{"hidden_act": "swiglu", "moe_layers": [1, 2, 3, 4, 5, 6, 7, 8, 9, 10, 11, 12, 13, 14, 15, 16], "routed_scale": 3.33, "optimizer": "soap_variant", "learning_rate": 0.0034, "final_lr_fraction": 0.0, "max_seq_len": 1024, "train_tokens": 221800000}
Below are experts of layer 9 (counted from 0) of a mixture-of-experts language model. Rows are named router (the router's row for the expert), down (a neuron's output weights, with its number) and show model dimensions 0-127. Each number is 128 + 24 x the weight over its row's rms, rounded and kept within 0 to 255. Numbers have three digits each.
Before each expert's rows: "raises" lists some tokens whose logits its average output raises strongly, later layers aside. This comes from a sample of Wikipedia text that the model never trained on.

# expert 8
raises: " as", " (", ",", " |"
router:104100096154109108161156149133112113153103101107095152153143150101111111165151097104108097164153112123108153135122148097091109103155109153095111103099106101097107148103114148096152155107158104162097156122145103151154095101145105152158119148142100156106140112099151156145149098159100154099106098118150100144149146098150156149104097154156096152126110159146112104103155117105160154153109
down0:133103145147174169125112136097139153087161118121153126106167147141123081129094059119149149155155107119114153140163122147152156169135125101123125148125112112153120127102090152115140138135135117109146177156108125135094161145115058109125121172132099148131112133133094125130168114174145065107120152139127132111153133105173121165147144125108120137071135128136123123104098176105080160127115
down1:158124126114102085127200136101165123158139190115135145117147095148112143165103113126106134106104152117129093150129123115120148164150133179140097143155101130084161161140144107108144116120099162115138122130130129145142160149111116091117141110139119113137135135151114123100164143135127151132077128126165106085100087135144134157107100147172116152107133121138086151117119134161144153114109
down2:115170084125140122118135106087114168129157115123167127133152131144117123125118120128153108187110109127123098122163117159112163130142098134157155115132127168087101099124138114106144164121170095133131144077116149096178078068117125126139161125132095154129176129121073108126129098136152152114168111126119105157143159113129116107170177147081096110154138111155137120128165104142130143123109
down3:112129081106167132113096125129170090120153115128112139085114096101098142120119140118078126153112126100168112102130151142127150134117114104102114121152120126142162109078149108110155126155173120093086110132105127128119117157127159117108149165125138138176106106105129075136165123126158182146124132120147162144114110124137115132147126112096092104106110106092105130108126134132119155111122
down4:130120139094115112139149131134127136127129099127131159144127152199150122134137170122104164092164110139186146122145154119135130147138179126097099112135145158131141137092105123103096149128136104125109105118120137126166138144075138157111164146125140102114162151126055087101143174154149113122150077125122155135115147109168113140165150123127140146163132137125128083135193138107155127161136
down5:135138120104124175129117103097091108143112100164119112101178138110149076109119150123093126110118089132142100114130125076110118107095112154149122179162147106152113114156134120112152151134115106092113129145084151128124121102146118141142148130129103115142114115149124147126145141107118153160149148132118108136085120141091093101146113083125121126147095180138086136118122174125145120139122
down6:162113132093134138127124108126133106107136112120121127114132129145124113130114130144121137145135146094116097146141119116142104104100131110128120103145107106138083158128108165167110116091145106135125131081114112103093114151143082131131106151149151146156083110112133163105121074131136117126117152111114182145133136133116148125125146090073146139108119144172152074164110124124125114166101
down7:119113138134151129073196097142119133133107169108106117066140103143090149108151116135142087114116101140111118093142099126154138133127142131135170156134178131116126142135163098139136122145155180143127127139126121125103126159156102125183114126075108124133143145121140120119170115154110104116141107142148146136135139159107139080117131113147086112145140115119090087159179121130113090124140
down8:183106124165149113120140101146133127148106125159131116135109124111114158119108118115113144119158144089134068120097088120126142147154107141112138106133157102131141148137113151160174125125160101138155114183148118092183113114119144145127131110163136079132131106084108147147142133090129127158150093198109129135160112100148141140100125133138113131124138163134147125094097147122108134177137
down9:109142130128163102145117113152113140150142112110210084115108121098101155124119099103098144101099159110117126132156120144095147125132153094108150093123122108102148116090128159147138117117112140119166102115124151157138118084112137124105112145139089121087154135116107126154105159131081106113108144127146137124122110148140137098109134136090142093128121129174160123089067106104147112067110
down10:146123130147125146096074143117134159140160134141160128114113129126160136113112098105132082116129136151164141094081136104113148113114182161168092146078149126161112118113152131135112169128130169132173119112145150129128124105155081118126121154159140132157085112138111132084159143137094118134103085105152168075102122118090121141106111121170103119163151150147112180161154157157144169137102
down11:116108111098120145069182114112170125101114108120138175132166090108127131157120101164164153127130150121126164089112114157115144124142145129130116130118161132151127148132168110068131124122114147134116088112170139135145137124124105104172070163132131130150123109162118141178144156098145152111109144108115134113137185136133161124078127146132166109164120099122123133145138095123192145074114
down12:110168112140116138096107165151108148100175181142146148063098108137149120127152110104121103127140156131127119123092131124131139105127112107105119108071151114112156119065130134138121189116196105144143114113120132130137121097154141157097100150156127126057097125183112144103109063096137113123145146141150135107119155132156131127099112180146133169126148144136124101144131101139121120127140
down13:142144136119133133138143190095181128118139107146121161120144108151136148112125136152123135134148162141131101112064081154123121114123118109119177136112090111156175122132108111140076135145111138126089114145137141143139144130128163175140146153135111073097173128129102084079100064126155110091076134165102144147148137134115111119120146140114154134148074132084097109194127086170107130134095
down14:134109153139116116109103108125127142108139131167095151168113094095132095143120112124093132144124131106070106088162168104113125105106141144126121100088136136134136132108168087101104126131145117116157094139139155118136140129175137118146092075137138102124146106116169108169162106103124133150196054167153122107128118086103115144120151147081137100168150123121074124151100122162138108125110
down15:163168116134080157119122158150169128160167119119126119160092129129129131137146151118122088107128125112152133113087095121132111119101132101148146149095143110099118116164123093102102134111093111168108131128130098118136134110124118093109152143103119119134139131121118126169131161131087145115110109103099108155105164128094149144150121171132092133118098120119116148119106112116101112156108
down16:132143090123134141127122132149132154123151123122162129124144144150128177110117169122147115146161114108125146096105131109108151100114170123149133144158126143089130113131077192113137103163120093135122130134161129157139156142133128122093147145118118080170096126110103122142136120133113093092066144143110096142174148133107129085138111098151120069095129171113093158133127094109101146186114
down17:136113121130105120113156123122133099144138137136116140137113123149108144135101149136162124109128156114167092116114154068149123146138129136177111108151142122121125131111153158099154149120109099132108111137118086110128147098114098134106121111141144161172125128109104153158120142142093148176149110129115123104081110129157112184154109110144168115110069159121133160173099116113156170093135
down18:124100126134086120138116110122125147114105106135123129085121185131131091098101153134093128154108099101120107133102118142136199149126130134147116152163107120085120118119139147083128122112085107081084140175118113133102128134101122160142105148106115133137149153142126100177124123140135115128156129123114116105119126189162134118148171116153092129101087062117119125092152074146132112099131
down19:118173105155132119109129130107155103145125119136130092128115096116153091094082132176130123107171170130095163122134144141181147149117088136131121119142085172153114139132138132085134113139109085093180106106136147102173140108083154172162117139111151099124134101121137131102090118141139139097100138129102118153139137109110121134108127082083043135107144178135134108116137155131114138096116
down20:124096127138156075148112121150104113095141122082110131097153100125140136099099144136135090107122138118134109173124141116124149136135130082097095067156146101101130148144156086169141137122172129131092140120146112146099115126142107096128096148118162154106106139090159117128124157159094111101144141172119113160111146107103080121126086151089164137136128124108148187105136150112158139134149
down21:099146106166115127113138107105116136119120088081129148147111152108165086135125159113109138102108128129126087187141146122139158111116172127132121155155124148125136095125172147136131145144131144128146129136125137138137133193125172107104154171075118113124147152142097094139144081121099182104099121117124153089129161159119151091123132091103110120097114107111120144174110154136144155104149
down22:123115157095115070092121159123158089143133125117164144146084134096121167140107102137154105131166146153138109085109110125141151080122118130086120134160140133119165108098102138137157122105130138152145113064086109119119114125128138166116125139147123093116141131099106136091118140159128112092158130130151131143123161088146128122131136124101141167144099135121120175131075125162102175101130
down23:139141106109076119116136133144129089100109157144100075116098105137142147133138144152105135138083167123155139142155143111131173137143125093132133168107150125132103138083166150141135115134130144065115140169139134128107144119154144115110109120139151136126133119051141145121140146082102158139129150173142154102143108128127119118156136151167126154073140113107073137162136132114159098138167
down24:105193140196110135164139132114158144098124093136139165142139165139127106122150121131185099113104092153143117128111134173142143119118148111135093120078137142168110136139107121118134129143124149147135135114153141092112070112161112181122162113101127180138112137131096094136123135132097121115103135074094129133085114110116116135149112136131171122162121133129138119155158157112147121149100
down25:101132113157108092116148106134188129128088156096125142152128156144099109173122092114146144128194124109106114128102143104155142140091122101156120160116158100160162144110168104140098120156169183157110149120059106156126103089149115124134138133103123151145119127155114137160112113095168128102081094165137111110145121124111148136169116130099167163097110080122138128131126141103159132152156
down26:133101123109126125100140125174097132127164134150096108079138158118113131135097129115130112149134120180119123122167113142132137167163141085157158156097133086088125128111113144141102138150107146163113124132170155133148105110138158145166107118141145085135128095131161090150144080139139168125121138085153108176134130111140119151150126111127159110162119128188142062096111140098137105164141
down27:134131147128131126106128140124140153128109129130139136149210143126146111096158106145135075131140124089139119119118139117120113110135133124148131116144061142139085153109133162087073114123106142175124115156144134114129106162121107130139142110144121149148105106166137107143167132133133120097093141098103096077148149112150106092101114165148108131149134148117125071123157162145157108107141
down28:111171142128127152148140130157149157073129154070119142137151102108135146087131138162075124091138112100118164131147107124096131156115137109127109120102116134151112142128165113133118187122124123125111149176093126119144103154146147151124112148113158124126104119178168119156121128118156103171125105137133088098136175169158177143120111108102150132143131172102133129120130150121138164107124
down29:107107129117126122122110127135129105146119154141117090149167135147093132086122104120124119111112182098108155106099119157138127139174142164123112134083081145150129137120066126134176134103156171096082141115141122091128173141151130078109101121118111132135104123115164153111111133159150105154125127107133115120122152116186106135125130107105129096114121134137155141149105118131126110155131
down30:141160121066160129145127136127121111094085116110155116105110138153138102125146112165120133167080105150140148160120133136112140140118144160118082122142129104138127169132159135114123094139125093152172148131132102117124127137102171117118139127152101119079115127114091089176190128093091123110133108120125143132150095115159123085128102179125093146106190161135109082094113145184097071143117
down31:071105144124084147117152145156130130100162112112163103166130096108131142158145123155154110145157139164110132145146149122098092110135128157099141093132122130143152121161126141141140146118173146147108108116130106126141122125126146083159129120146135160130151174130110171163144132155139107128119068136165151142151107152140154122124140118137103164172111087109153136154157181114134130133140
down32:145145123118071097189110155114131144150118123117141132139133107147177104162151149123111083131139130170153148116137122119157116105169132177112101107143118096120157110179120107132123113154113091090125130125126128114137115189117135128096139156107131166161143139124138105140115117148093096166095116117143149155124133140129119130110144125148165126149106130151132100149104150124130124130135
down33:140133172102090109143165155107147133112168139139146125140171120159107084129090137152135134126117129143167127090123114142101136085126141116139104116135073150109134144137094142110117100086118126103091101148157098093158114114112102141141109141152141116160111144131150146123101090155103092149128142118136114106114100151123116119140165109185075132156105129111091168136116133134157184089102
down34:125143142121154158133124150078103142160137136129080148118138121138109138100105186123055130132127184132159134109087155103113115136126104097118136135133126158108128096119099134138162158103137138143156126138136144141082135132093110147137142139100119100107132120102148158129165115147123140087105131157111067148111156102134110088126114118139132135125094111112103156161144106092137102100070

# expert 2
raises: " to", " and", "3", "'s", " –", "8"
router:098102111148108099157147155138119138142112109113104160139145137106113109150152099096094113154114097094102151135144151097106096099148104146112120108102092095098106163107099158092154151092147101158114147140154108143152096096160096157159106159154098142098148126110136156128162093147142156098109097099159098141155159109160137160101128151157111151138095149153120099117148148108145155149096
down0:098156163133131129140098130108139082115147089142123124131095172126154135083090121113123142158109146125101119124090127101103118126110167149132153164105113119096145117152124117107151131122104136110149138156127130101138139108136152129114100131155126109113154126131083115140101090120122128138111132104096117123162125118067153116143125144119160118084109130158146096096165137182112067140111
down1:133129139117188123139150118116141136107161134082092130109136094146156102122134127118088116158163135173119115179130137097126108160140114130119112117118109108130161107087133125153078148128131146145109141149117134112144127075140108071082148111161140127118168125113123105142114135133151131143144145091099169102116129123157165149119158141157124075140111146134125151106133093103159132128121
down2:106158124142132110088137136101156146123163164094097116120149126116129125138159137097154112141072125139134103118172144114123116124158163138124143165129126107123086125147134069102109156123133108098124111125151108126080155088096122132122132121123127081081112115123135140118093097151149077166083148126144138160127134127137129139132153154139167140112116106106184096135138149110150078095143
down3:147158148086110146150114131156110088145107116133121133154104131117136129105136082105094164127146138086145151139120112094150140172151137084143162146145144127164107107162165127152144133087139160135067121138151055102137102142133138103132089133128125138121112089132109112097089160113102105133101099152138138155093159106145094117120123164119126118132151160157102136124133141154068127090130
down4:208151158097109133169167132104112112134153111184141111118076137128089105106115141106098128154117134115124111109164145130147144114180106084146114145123186118156112119144130169165106127137123097116144127155100128100128134130087151118145123136165140123121150081122137087129124143146139089138149133083144157102106138145139135157128118129120153146141179127186130160027129157160163110137137
down5:129114112174127113105126142100068123081182180114117157118121147153072104124107140129084135137128108128123120160166100096116112145116146117103155118129135094097116120111137121143135180108114101134159127141140114158110087138103115123128102148155123140143099171131144127128160166155131132112137110140126134163126123089129127119159149181115122163175129121136118134124156129101153130104137
down6:114124171095169128110162097127125160157127155100128112093140111111153185144147146103141115135175107170154111161176109128147123110133112122112146126123113107138126149134134117133167132110158158146147122140138141134129137119124162124166110111127092156120104160121133159162104128109129098102132140097110146113110145171141127100130123110129122129108098095128157124103152174177092151098161
down7:102129113104122127134091094075125175132170134150132103097068164146093125139168143117194098136125125169130120107129128145085116147112131104169161131102115111149120096112126100151124128133108129161124120134145155171126116138138125134145171107130147136158130146138154117135168140101143137106155166141115111124110177116154133157141114150147162130094098151169104121178143106129137109119157
down8:158138120164120147127117126132101141089176136109168130145129056144139142148138114184156113121124094127096091128217097071126117096100098114122151168120166117108107128145115155137111122142135194068129110126099163130157088138137133098117140106141160123115129122153106141118106081186113121100122160100149117121145144094103126070126136124110139122143150119124121134126174112107121151174139
down9:127123120115093100139129110102122117137208147086092130127145117135124132133127140133152103138147149126089129170127158126138082121134103132124152102121131111138138128114096103080120123100122110142118093121116155110140165105170113116132125108116109162153160120144138126123137132107139155172150114132133144158142127086147150114117145121128071170128157100185135121117138121140101094177123
down10:115129158178122104161164163146132141115162116151175142130085080157089105135127132121133140141131119149146175121115125129125173110147079136111155103157110155127142116089148131111153121130082178158098110133142097141123146062113107167176120128112070089088112132124105156165083105159152130119120106142166096113143132126166121145112143135134129112119127145105141099092115145146132082131149
down11:142157130129153126118124173061119095112153104123138118119126130139130068145097154143143062117149110123141166093182142097114135119128135134128137141145127079092123143158113087141152094109141153154143120142126126129135121123121157132121116116134168145183092160132141119111130134118137087109157124157139116118124151120096159074165087172115112141147132144120098094145092171108177093126174
down12:150145149182153076130068162141157111164114147099141113117087119156117145143104121144095165112146099120135156096132088135148099146110120125090134135148117157130140141052113098135148144150111112147075143121087091116124138124129154153106085099080126098088118132122103104166089156122134161107124090127114121106138155182124145142121151140151061107140157124139165108109136116132120129129124
down13:132141143102159158145111098114137115143098108123156108135158083137172087142123164126113109119178104131116127141108148126137133134116130122143133123146173138145156138124179147116113160119107124142073090128145152160112154121131137113138103140170137090128116104133114138094116052128088136170122154143125114153144130148164105146150116133127100082128148102122104121191135111130159135126109
down14:157120061083106140167114115101152111145153096152090110126147138145128119099153134162140126157098120145178120090133154096157163125103138102163170124146107117088142133108116161096136177143112115132144112096083104136123138084158083130151135131112140121142106111097153136154136172167138108105190115109076138146117147105140097126138113114158128161133114169120108113146180093129109118096156
down15:102107170155089171154161140120113151115151144106151134110135144141114126149150180119123132109156135112146142084092123125133120128111168114135125148128119138132119132170113102155126106114106117126121175135163127119125137064111149122147088149177162120123113154113124115117132132184122148125121147149147085115150163121127132172126125130155139151125134160127111117091133130146146129116136
down16:102108113131111179177161116142130154179148110116129128127097115108117123102139106152120074106113096118110133138161149117153170170137131136072146117155084165119120117177125112133119095094129119102099109151118061142106152203109166111157117105121094121131106120147081133153168127152117128108122128147110165119117109134126125128142176134136091150129110123110130119113110162154110130112099
down17:137153107094115120111116073147110123069107095126120162153107171129109098117128165139079086133105125136107133087117171130140130118141124127048153174105122109132121114124148125167120108140128128143129133121142110095156143117106069161166116107153089127088132141103095113177146138086101070146156162122129108096117096088158084140132197154137124099173080109120141081132127137148125132124125
down18:144169140147122127141092127141132147144135096155119113118126142108116114113118110188128153148124104101117145145091145154104109114144087129183144109151129116155133095119114135132136103139128142081131071130162099135129110143157092126129113138120094139154115119083104120073091145134150123137098135110148144136126137123087166070169174093117138104071137136160116105136092122117174124134103
down19:117149142166154100188135177152130158149138119091151126159160126115108107135157174092128129133100107145104095135109122113121134107137159168136131124114117162105161156161072120123155071093111110160176086134143127113138125111116122122114113133070138059088125075145148115166139122155114160126142153147125149154132131155116144119117128114102124162123121146120171137136120144120150142117157
down20:154119131144128128126162112148132092136107154118083116121149166148089094091090142151144169148123119136088151115116142122111152114114123130127091117131107152150147117141143131122144118115153175144154139151133115096158141097136141155140149093118131136093182105103145120160129119128164159118119129157114101153104143183108151169127170171139091093108090114161133167123149126135134113149112
down21:140116081151165132118143133110144161114161154095103090120139144064090128151133128128111138116120118153120137122123083114133112148146161152112089138123130182142142128132177149091108093086114129138103142112147152092142143156132140133155110119102100096133116132134130126118177117145138141161117113146103129120158155147130115185137131124097118112146176130150103136118171154117110149117162
down22:134165152166139105125132132119107136138151132135146098134164125116137123154156148135166180132158109107141116131125149138106146118116140112096091120111186089141159155086106144135142141141156154097140145126101133122082145153119117123139157158154102136148140176156131110135172122115101096128171106134125152150134133121150136132127057150138172166146134102124086113137121141159131124128133
down23:118129113161173154125122123158100126144142125085161164110149160096143098121136113139136093121141134132138133137060106123137112097117165127094141174119161174108150098103168130128165155164123125100169134131138126082126107144087121108050131096166130094071135136117152152130054145108142166103115128123139121154130132134151144120103170138143134141121135114119130125129160141104135180121155
down24:108132152174160103144075102140075093081138134114081134158149149113145166148138161125156099142121170109115120103118130085119154134130133081136162151162134120153132160172121149136163074142141163120133131144116107109127125121146128162148119084103113112154088166160130133141162106127107164112147123158111122121202108123119171136133107120103121166129149098096114139110122116137118139131081
down25:145166144144155090205117163122159145128117153131113114138139118128174138109115114122165128108090151129146146118114123150145173109119129143131102105171076106130127115072108136174137135110115125135119138156126119115091093151094150103095121162168186102176129137109151101139110113131118115134138105115105167124109118132126171097102117109165131096184137115144178125118100156148150123158122
down26:136152181147090106127133142103143131154107135146140161124156172145129130104143146147155132114131097129152140115089118098144119119121115120106098096094083172076173157120160132128167137103128165132105134125147137146192141139104130109146171138134106104100102093135128095095107102126122170098081118144128131096152078118127112161080141137102148127113114153105141168090129121132164141132149
down27:102129159158122163144116134131165135094149133129102104163113106111118123148065123123122130124187103121133147103123089137129179162170098088167148164188149100103097123119153137104116124139112102127075122178108120138127126136116129088161107162146155135087166100137151155125152177109170136148110154140105137090144123125090141101088089152117111140138105109170103096148171185116116165174133
down28:115140189103118163082149157115121125166144156147157109117109156162142131099108115152141115138095091098129118158150087097111118143126128067163141141142144050088112169142129156104138146129147166136137089131129137083114103136139107133085125111119121137153113108120150119103172104104131180144120132130148130165145132122135107128133123122115121149151096130135123121150166167140168158156123
down29:128125181128105145155107138099124169137172127140164155124132139156180128149158106139152124113117142112085149130106127134125113146110141127127139147133147132126142092150111112086096148121127090191118163107112097109155103125168162072135110090130119127126137137117079109143126122125146118111100134107156157169144128112124157149132131182137148146130162147112107086145167152115145125119176
down30:112156106133139128109124103141139139133148131120135123105145163104147089144121132126152139149100114107106101128123140092063153145113082096119098116136156155130132127073156107133123080103148172139157117162151066137138135076139135116122148103138081120077155119115140080141120095106152126108128098130128126120129106172147136175111150169107079152111109094118115142107127094158095098103119
down31:137180157110150153139128106175133098173113142077164164137148145102155094139151130109106149100099150133106158112151166148134175150133128119096084130136137122130126080146117119109155129129134135149120124136090099145121144144133148099118133210135114128114096106117120117197123132120100126139060117155141150099103173115146140097122120165141140119111129100101158130151094141133149151144151
down32:155104120170099120132095181099101186090110119104121138123158163090141138145111134141132137089122121123120145141136128133095152149106160119157122140122125091152128167095122166080102125074175114123130145122136119116146150091130131128167097114077129095127096108163138175079111102133150086115130134125111138110119164134129131113126126131136113128103171125128107129178106155124104134137114
down33:133168140098125146167056145121161093156133125109083113087134157169163129121130097149116115121108161155115069111102104099134171106154153129144172138130142150143160138111118084138082106045112085171131119126100095101119111139173127119155105099125143137120166096119138127112151115068136169128119159143141132152135126127140096084126132122142150172123162087135093157112136119104151128098164
down34:077167141091120108149123150139106128156117095081124108080158163118088098152103081118144160115160106110123101131143155083154113135084138138169139138153095138083131119140080169130173089129096158139128106153109153131132118138124158115114142094094131128116125147131105128120111155137153160116154150092109176111120096135074194107136120112147127131138146105162113113076161135126101138127148

# expert 0
raises: ",", " (", " and", " in", " to", " as"
router:106101107160098101149156160120100157144105108096098158158145156106096096152148098103110101157141095096094151148119153108095106112148106156098100103110107109104110157093093156103146151097140101159090152128151094158154103101154108138150090152152108138107149114098159150136159104147114157102105104112145097131157149105161141152107096158149107157150097144160110097104159097097153145146099
down0:108169090117122149099147122124089095127140136119126146139132145185104124112099110126107131114136151139123156135137096121123118145126146152084138120120145156111147128144136173112122132104118162107102114127129106129112138100113148144083131140130146098054151140107139101129132181090162171113143121152139108179095119112120123101129135133134156152178079118103131081066154091132145081139157
down1:176126137098139133145107146106132131133107126107168114118109104124129114117129101141097154120100147156085092169123111123164159147113095111186081110118111132141117166134134129152103089090162146118120111082163134126092136119158122082129116130140133186140095113152143117115145125098122135114147137105103139141126176159136142124121203084118102108136110126182120104113103183087128116136165
down2:101125150142090140094176107093107118132116127141134138136132100099103184167080113153116122116143113118123121089111144113126131121129142147126101121106129142135111139144093134145156087133141089175146122106139151119171144112085155104141111130141143159147125113136147147174100181110154171187157135110148149138126130122130176142146106082148085127141114139096134115144120134146123112077136
down3:143144184167098074119158085146136115153148112115137106146105140147083128116124086126135113147122119112147092133153117115098123108121147146145117154129109132147085111126125171102163107147141127126129109116117128143161122078145144108176166136145143091133127108115083126122128121076154133127090139106110126126128134117111140117138153139149161110101137121133127103086131138116093080101117
down4:160173125154094107155141096098122133144187127115126129126131118113132133115155174137134111071077152124084108170107116170128130096140152133114151124136149121146123115135152110144131111115140109168169132142183151170125132163133107132152114186127171111131127117124064109129138139104119171125098130104116108123129108140173128145162129155120124171177119084104129101120091133129144118113109
down5:123146102171100087116115119117151128117125084155151126107146141107122118097156110106133127167123134145137127064123122108119107121132182139130112134153108132128131139093158139127093152148123128154134155145124104149170110134155176135121097133132116131132129125129118105080116091129133097133123139142145110112108137139144128101131158176146176114132146169092114100128122076109179123144097
down6:138112136146137117088155118165139141144132131163073143138129119092138162095140117126143151129172129147111143136146110132162101091131130144130090109148104160131121135144150124117170105130142138164170127169133150128182106154121115107077133166114091127120170108131184110114150115135152099149122135164116134154155137135121162101156127139108134128119130125123162146081121126133101191114106
down7:120129104170120114129131130162145142130132096136143137090133115116148133124106109119118104129144108138187122118137145129112123147099167144136146118111107129138148148120114093131095157142148143172137124165193112115122092101113111125145116104118117129161154097151148127133096112149151173111107073134134149133133151132144145119137128084100088148108100151125156132077109120133122119134134
down8:146146163138142113136167128112106150127204141151096151143135104187119119156148152086124132118116115132120127130119112121159125154134104128141096099191105117109118147112126196137104134119107121128106127112145140147150105117100119111115125145119143156123105123100107133127163122164142120153143108139160122156161126154109131102092138153144127126130136182148121163113142128123115152106136
down9:088133115146120125054130129114108127152090180144143085088152132097153122157140162163090141092145157114114144159134136120114171090157131142129124126123146117129073179111142110116160111141121129157113104159166157148092097105115120136151102122152137122133109129145146129112098166132155116140123122116155138108129149160122112106124173122107126145151123147072138137128150169102152133139096
down10:116172103181101108112149091130132136144106153140132190111105131096139149095161183123157106136121138072116124079175122096128086135140146157105134147132162128128121115160154114133119152156106090145155089109109104109127098174131122117149122151122144158095150155109140085174135126106132144159118142143173089137126115116157105108126102132133142179140103137132130086152125126153126112099143
down11:115109123153147104114126157124142140072137131091073110154125144145151115130148107135143133105144124152056105121132117145149124142118092141131139138168143094117160107113162131112097082143113134137175130105125093086140131119123135121156119160110125136140073100105103140126115142126102136126099117116117153112105112111161188115122102097085113119154102127138133137117094152108109144080147
down12:104108112171067089116150134101094131164167121142120156125100143127125063135134171095164166121129127155131122137121162145082133091106178133136171132085088097135116151071122113129156130150103124172137106103125098130157111091132148122102089086138121098155146163144145094102180090146121089105125102144125133152110130119116122126119133145129085147120130167160124122128128149117108113120101
down13:115110130076120076141146121153135095087104119119114178109114156124135111125152136098102123117123130108149132111172105136134096168105174128085149126125126087133137127129108152120108112151151148124151139142107115143123143126123136178123136135142132123133161147132153106128128108149076125134104118098130147145131126118157126136169105144122155136118130121155118123106123113129132096115158
down14:132136122136101171136096122096102135126134179118153125156124158121126021115108101156100159142102115145134099097122139145152150137125112111132151119185120135170111108130141146133154104118094146083122106165126097081147161131134066146116181074134139162128145142154132146082135144150078124107131097148114127137130062141113101126084132125110141109122140123094118120102119139149152143083103
down15:158128137055131131151102133081099148144113092142132126126115131138116089160151093140162106120088145154123127147100103114152084170141109153171140164131156139122184149156128112130098116160169097131131156123140134069146116144158130147170134102131112118146138136109124130134132092122118133130080148166136149144129166147120109144149126088145121104119123145105173148117130130124143129121113
down16:126137125112111092120108162141124132076119177099115118121131139087135128186104167151123111128153114144138130143146097100130137142118125102121074116147153137108139099150099107116097148149107144159160151144128105098139116181118120130113127122139128106115141155109135140148181166132138130103138103121114134092130145161128097149145116114108111113126155121158132105130120153117165163141131
down17:144159118138137109164134175121120118092092116106129161128069133102099133116109057150151110130101142163083154145122124174144127163105112119140109134102110110103132151142137129082105148111149177118137119137151133144078146166107137153101092123128089117123124141113118104110141070098144116149131131104128144098135123096124156094094105062143126091126149120144153093203130140107125124122112
down18:139092160091125125128146152137094159111125113129145143139087109124105179146114083142114132141108121116134145114170116125130124133126105117133109087165103153138153191136108118099168146137115152142097137154102108134078119100129113130116186147089119113128106111140161111120103129120140094162158120180113116053130109138125140107099124129134116101118137088078094170116173146101138127148167
down19:115126165124136094098128085159126107113101134142129137126058126179111110178103071116151125126176123122122133085176156079168121162122143127150120103109143113135147159098147158119157129089115141079131151124148097125146124104140116107132137129126135126134144097137098134142155149114172171127162097098138102092143080092102118153154117128116124156150095156155133103127133107136145131106152
down20:127117133128102134163138154126126149129087130103110121178107140087112167128117121095133150124134120130164168125109111085137153066118169056120162130124129152142139144121109075130138136127104107107112163139146090130109105104090125110135122113125110118125147130126127127145090117186095165123175147146151110128126134121151126089172124129084110106089150130153141101143118119099162067130101
down21:116106128140174152124126145103137131160112153122162132138124073128139156138104139146144140097151103128108100153122101102067118151172135126126120149105149116136143103144159129115108117147139141150110114069119171092189131143161162110122128165152136104156164155120077117167130111149131140117116106142110132113134108117098110144102122133131131091147154183147167105112166123136147140132115
down22:153150113113147158138098135121088117098158177092125154131118124134104075118156132140159126127154114091096141139112107130119087145136148105122133136165126087120133122155097111140133084145106092128184099137158164138138135109159132141133089161124105156140091122126133157092160150166102143085123132172121166175105114135172159137113106134124162131124135116138132093144133112117161114114106
down23:108132121175151113155148177146150115108142145164151125115125133164102119143140121173125114156135095104145152099080125134149133140140121147119175159068141158100145131119138126111155156155172133134173118128123116122129079112154170127109170063138147127095139109151130094128152130150112113127128156152111103081138100104109133105120123151127127119142095140086084154118117127112158130111101
down24:139130097184163121160105129144171140161112091131112117118172150154140164123159122159133114116148069101128115099146076139132121113105116143164098121114103133148078109102144091144129183154147113090172131106146135153112066131142152104079092139153163109104096142129110148096150141150149144127167137116111126161139144117116093132118136107117112122126099131126115168123114118116152138101081
down25:143123135150162134087151121113121143119085146134124128132126122184142107073134122136144090097125153078159099118133134112172129129143099186138140130122069134117122112149108125152151109158154139125116118133144119134146131128086125129077067129126123118118117083130125099099143138128123131140104117156148145130143114101140128113155189108103047124098113106130140119128120115108156146145126
down26:174127151121201109174144137121179142097096139190130119118120111152139135117082111168107115102164122134166162144147134171104139119141118109109116128112106116158141130155161130159125173166165164059131103131131150147150132100109166134151132130147149064094128152131144121134141119088103145151128153117146090130147128156127133119103157118135113119144092121135170156093133109125132120120133
down27:092103122117166128131114149131099147082121076141136086137156100121118105115118133167126105128127158121107105107090126136141142147135110135163100124134143131156124125071122134153150113133146087119125117145098120115151171137111128122130126079108113153101102121136145124127152153136099107108158118090145137138161123150075156145163108083136131124134191132137125194171102151187126123154096
down28:138145120158096145134130142131094113118103103160104163110113121106138109123131138144113114105124128099123108134127091098151126140158126120135145117120147143171139138129147117146146149147150087155124111115072162095129144132127142163100128144146096183121108139116126152123137104124090135147083092143137145131154131134146120172127144133128119109108138129129137099167157102097074159104128
down29:106095135102126092089144099136105077076113127114183126124052127161108122115091088116166154115142130147101136129119149157129151163151162164151148122151103136191124125139179131143102122124127154096129126089138150117174087112125119121072151106122129090123105126149159139131115142108146154143137095140128077141124131134125173131134123111140092145127155097075099129122104135077122131143087
down30:109091103121130104140125152133139124120116109127142154146153145157122115130200165102145105145099125099147138138131149099144119144135170112160157191156169106107151163132091112095097148097134122074148159116155155101109125078121127113123128117138114136147167121152114140111140082088112112124144121103102128130150137094111136151132126132115120096125159166164117106162126137133149175095125
down31:123158150107103162149121104112077110144133153176113106140171128109112170124174139122120141194115139101129125127161173114133138115101162135161169121151138136143135200136132168147114141102111095087140155087063155142111124151162130113161131093134103107113134119118148157152136134120127128127115136161110172126121137137138083076125100110177094142128136130123146107180122119144177096091113
down32:144154125103121151153106085108129125135157144138155100147089081123143105128148113120096124141121141130118138134127101115113148158135152138087092081098123159141139119148136133138064098097182079111148144163136125144155123120118104128131177155135176126120084071078128100176153120121119139175165160129110108138131092143111077140162134129139158158114137156147155093168144125142144113138184
down33:072107150123131096113154136165128156118131134129177162093096120119124141118112095115089125124113142126136135134173098132106129126148128130103116173122110132116177141120058120141147132108130146153125128098130155080139148138119114143104060130146106132176111145151146152122103141110159126126130127151137127142112095144114122067159120110111132110151135149135132109122117144123082093120111
down34:137167161125118180099118178090141137127164135118139149155147092121144146165112168083130124131146124119118099146154149131089137093123120119114112092092128114115132166131112092109162081099058146128140099127138115170166132131114127084108134137146104122165157142117167146138121137150147133127140142134148116126125144112165094123154131178123095148096100121082136129096114157121117097147126